config = dict(
    experts_per_token=4,
    d_expert=64,
    moe_layers=[0, 1, 2, 3, 4, 5, 6, 7, 8, 9, 10, 11, 12],
    balance_loss=0.000209,
    init_std_router=0.0163,
    beta1=0.9,
    train_tokens=293500000,
    dataset='wikipedia_en',
)
Below are experts of layer 3 (counted from 0) of a mixture-of-experts language model. Rows are named router (the router's row for the expert) and show model dimensions 192-255. Each number is 500 + 40 x the weight over its row's rms, rounded and kept within 0 to 999. Numbers have three digits each.
After each expert's rows: a language model's description of what the expert responds to; "gets" lists some tokens that make up at least twice as much of what it gets as of all text. This comes from a sample of Wikipedia text that the model never trained on. Tokens count by the router's weight.

# expert 48
router:500539464499509484484484471488500497509453488481517518539499418443481518412522457513560487572544514456479399511478570536592503511531476412486505564485559499531442445495492539502557469539472493
It responds to: Place-name endings, as. Final pieces of place and country names, such as Africa, Zealand, Florida, Turkmenistan, the word as, and = signs.
gets: " as", ":", " =", "ia", "a", "ra"

# expert 21
router:465517564499568559529490491510504455519544502478531479453493472455479458494511502478484499475507546449470585512521510527542518493484411526482462517497488443539452468482434515570500449527489510
It responds to: Years and section breaks. Final digits of years in tables (201'6'), line breaks before headings, and existential there, in album, sports and election articles.
gets: "\n", "4", "/", "6", "–", "7"

# expert 52
router:439488574457530472526486525492539456486483518521569433457472556500505515429515552464475511487484513488559451536539507537482510489504528457582415416510466541533515534533535565501487523478514571
It responds to: Nouns after possessives and digits. Content words after his, her, the, like birth, death, growth, health, and digits inside dates or times.
gets: " the", "1", "2", " his", " re", "3"

# expert 51
router:434500495458479451492512406470457621542497529446505501514482539486477553494519477526494560457436483577441511547537565493539528545491532423466502509568448464458503441480545494492543508476493443
It responds to: Digits and foreign fragments. Digits inside numbers in tables and data, plus accented or non-Latin characters and word pieces in scientific and foreign names.
gets: "9", "5", "4", "7", " of", "3"

# expert 5
router:484525534477550511460511522484551442447436461531490447498522464541475487524472460494514389493458483497460499530395431514496547487509440480512478481503581510540524590534472517452476465515497499
It responds to: Counts and plural nouns. Tokens right after number words or quantifiers, like plural nouns and table cell separators between numbers, e.g. five tornadoes, eight stanzas.
gets: " |", ".", "s", "–", " two", " ("

# expert 62
router:534472497478509521475467457503543514513440505540525470478483481496535442525497548449543521545408549513473493498519426413514537514500514510543499511540556438517501498445516551475471528482495514
It responds to: Inner consonant pieces. Mid-word consonant clusters and fragments in names and infobox or table text, such as mb, lic, cc, plus Turnout and Battle.
gets: " of", "d", "-", "'", "ed", "k"

# expert 18
router:531445489532530477470526403439536530451481483473494497525504444490502508588534485514511476615576528466520463531496448487490508543507449464487503493553542555582424422546512528477458462523437499
It responds to: Given names. Common male first names such as William, David, John, especially after "son of" in biographies, and in election candidate tables.
gets: " |", ",", " (", " John", ";", "born"

# expert 10
router:506566527508431470410482446498483558485440528459564482546497481466496408444490561512445469533502428493505528467510489528535470500499488485537444496496554567510497565561506492461479535472472499
It responds to: Possessives and quantifiers. Possessive and quantifying determiners like his, these, several, early, and century digits after in or from, often in military or biographical history.
gets: " the", " his", "9", "1", "8", "|"

# expert 20
router:441543472490578510533529586499542464473549429460603438498420560476553555500450513503543513561472491535555497486530490489513493571582526542468528557537491566418498439473439533468427549464534512
It responds to: Verbs after subjects. Auxiliaries, -ing endings and function words right after a subject or relative pronoun, such as is preparing, who are, how, having.
gets: " of", "ing", " with", " a", " as", " on"

# expert 34
router:565556470530552506410540525446465501483469522465455505560438519481592510524478508483548511536521477530552533529537437441518500449452505459505447545527472511462484613514493512465514527484465566
It responds to: Relocation verbs and coordinates. Past-tense change verbs like moved, renamed, transferred, reclassified, the following to, and table cells with coordinates or years.
gets: "1", "0", "2", " \"", " to", ";"

# expert 33
router:503492561430481591395484498560510478464473524484507494492547446425451500466496456513443480487469447458467508493468429580513503558471509543517507558566521492552485571462493497526550516423470438
It responds to: Nationality and name endings. Adjectives of nationality or era (Spanish, British, Soviet) and endings of proper names (Justin'ian', Hein'rich') in historical text, plus Species: labels.
gets: " the", " and", "e", "o", "ian", "th"

# expert 57
router:548466480444485498464575527574497469526495538433511456458501494460508536491508503452522521450498472495514451473536552490456487569568463479456501498497538564484540456478560497500493479545508541
It responds to: Taxonomy and scientific prefixes. Line breaks and labels in taxonomy lists (Genus, Order, Family), and prefixes like bi, di, mono, anti, pro in scientific words.
gets: "4", "6", "3", "8", "7", " De"

# expert 3
router:540514517450496539507462463498501472492540548531501436499546481523474488503514516499463456523502446536440465480466536531500550532507427522510501546580488447488479516540508520534486492529563535
It responds to: List item separators. Commas, semicolons, pipes and prepositions (by, at, in) that come between names in cast, artist or people lists, e.g. Wiley, Faria;.
gets: "|", " |", " in", " the", "-", " ("

# expert 30
router:525537558420493464509600545572487525501529559517488488522483578562486499443554434488496507512483447529596563503412534543431470514553481513475462505466543506489538499522457498507506447486440524
It responds to: Name-initial pieces. First pieces of personal names and titles, such as Ma, Ana, Van, Alex, often country-coded player names in tables, or Cyrillic bytes.
gets: "2", " S", "|", " Al", " The", " John"

# expert 40
router:543563485452558468456550528558508528481449513458528569493467517530532519425466477535415503550469416529551453502483532438482527495476448484456550492492490467496451459565576489510446503505438507
It responds to: Sentence-opening connectives. Sentence or clause openers after a period or heading, like Although, Unlike, After, According, while, even though, and first pieces of lines.
gets: "\n", ".", " The", " In", "In", "="

# expert 22
router:518550546509536496518486501498464567521562426535533481501477477499536468484446482498529524520531525544497487508506472473453510486548467433533533496565508482580538506516510527503524491488490471
It responds to: Adverb suffixes and spaces. Adverb endings like -ly, -ically and adverbs such as largely, subsequently, nearly, plus stray spaces, quote marks and Thai-text bytes.
gets: "9", "ly", "8", "'", "4", "y"

# expert 29
router:444498467478565479431526539528470516561453459558504503486452529460534567456552495544402521512501428561481582532551480476341450444447550456451476501478508520501555533509531494476525556530521473
It responds to: Word-start fragments, spaces. Leading pieces of words (re-de-velopment, per-secution, al-pha), comparatives like lower, higher, and spaces before numbers in lists.
gets: "1", " \"", "t", " for", "g", "W"

# expert 12
router:458435562495405432496536475416482556544551572495475469522465459525542480510536531440479578480494478524493526449531432569559474504462495475496543419475433482527474522462441473452463474522450460
It responds to: Mid-word letter pieces. Single letters or short pieces inside words, such as s, o, r, er, plus role nouns such as singer, actress, artist.
gets: "s", "–", "er", "t", "or", ":"

# expert 6
router:553527522476474517506483501520483516544456507516552402586471465478493457547543531497493487477467451556481438539492539569451449486505514484552501533503531518540545521536497570542557448438422520
It responds to: Spaces before years. Space tokens before years or names after prepositions, plus month names and title words, in political biographies, such as in 1957, June, Vice.
gets: " ", "0", " in", " at", " of", " re"

# expert 56
router:506555527512543482465544562498498578475455428542517498517495487464482527440562489500518477482538447505463504503500533463476407502496558485508524484444560540556439528477451449542456490556505563
It responds to: Conjunctions and connectors. Coordinating words and connectors joining phrases or table cells, such as and, or, but, However, Also, dashes and pipes.
gets: " and", " |", "–", " the", " or", "==="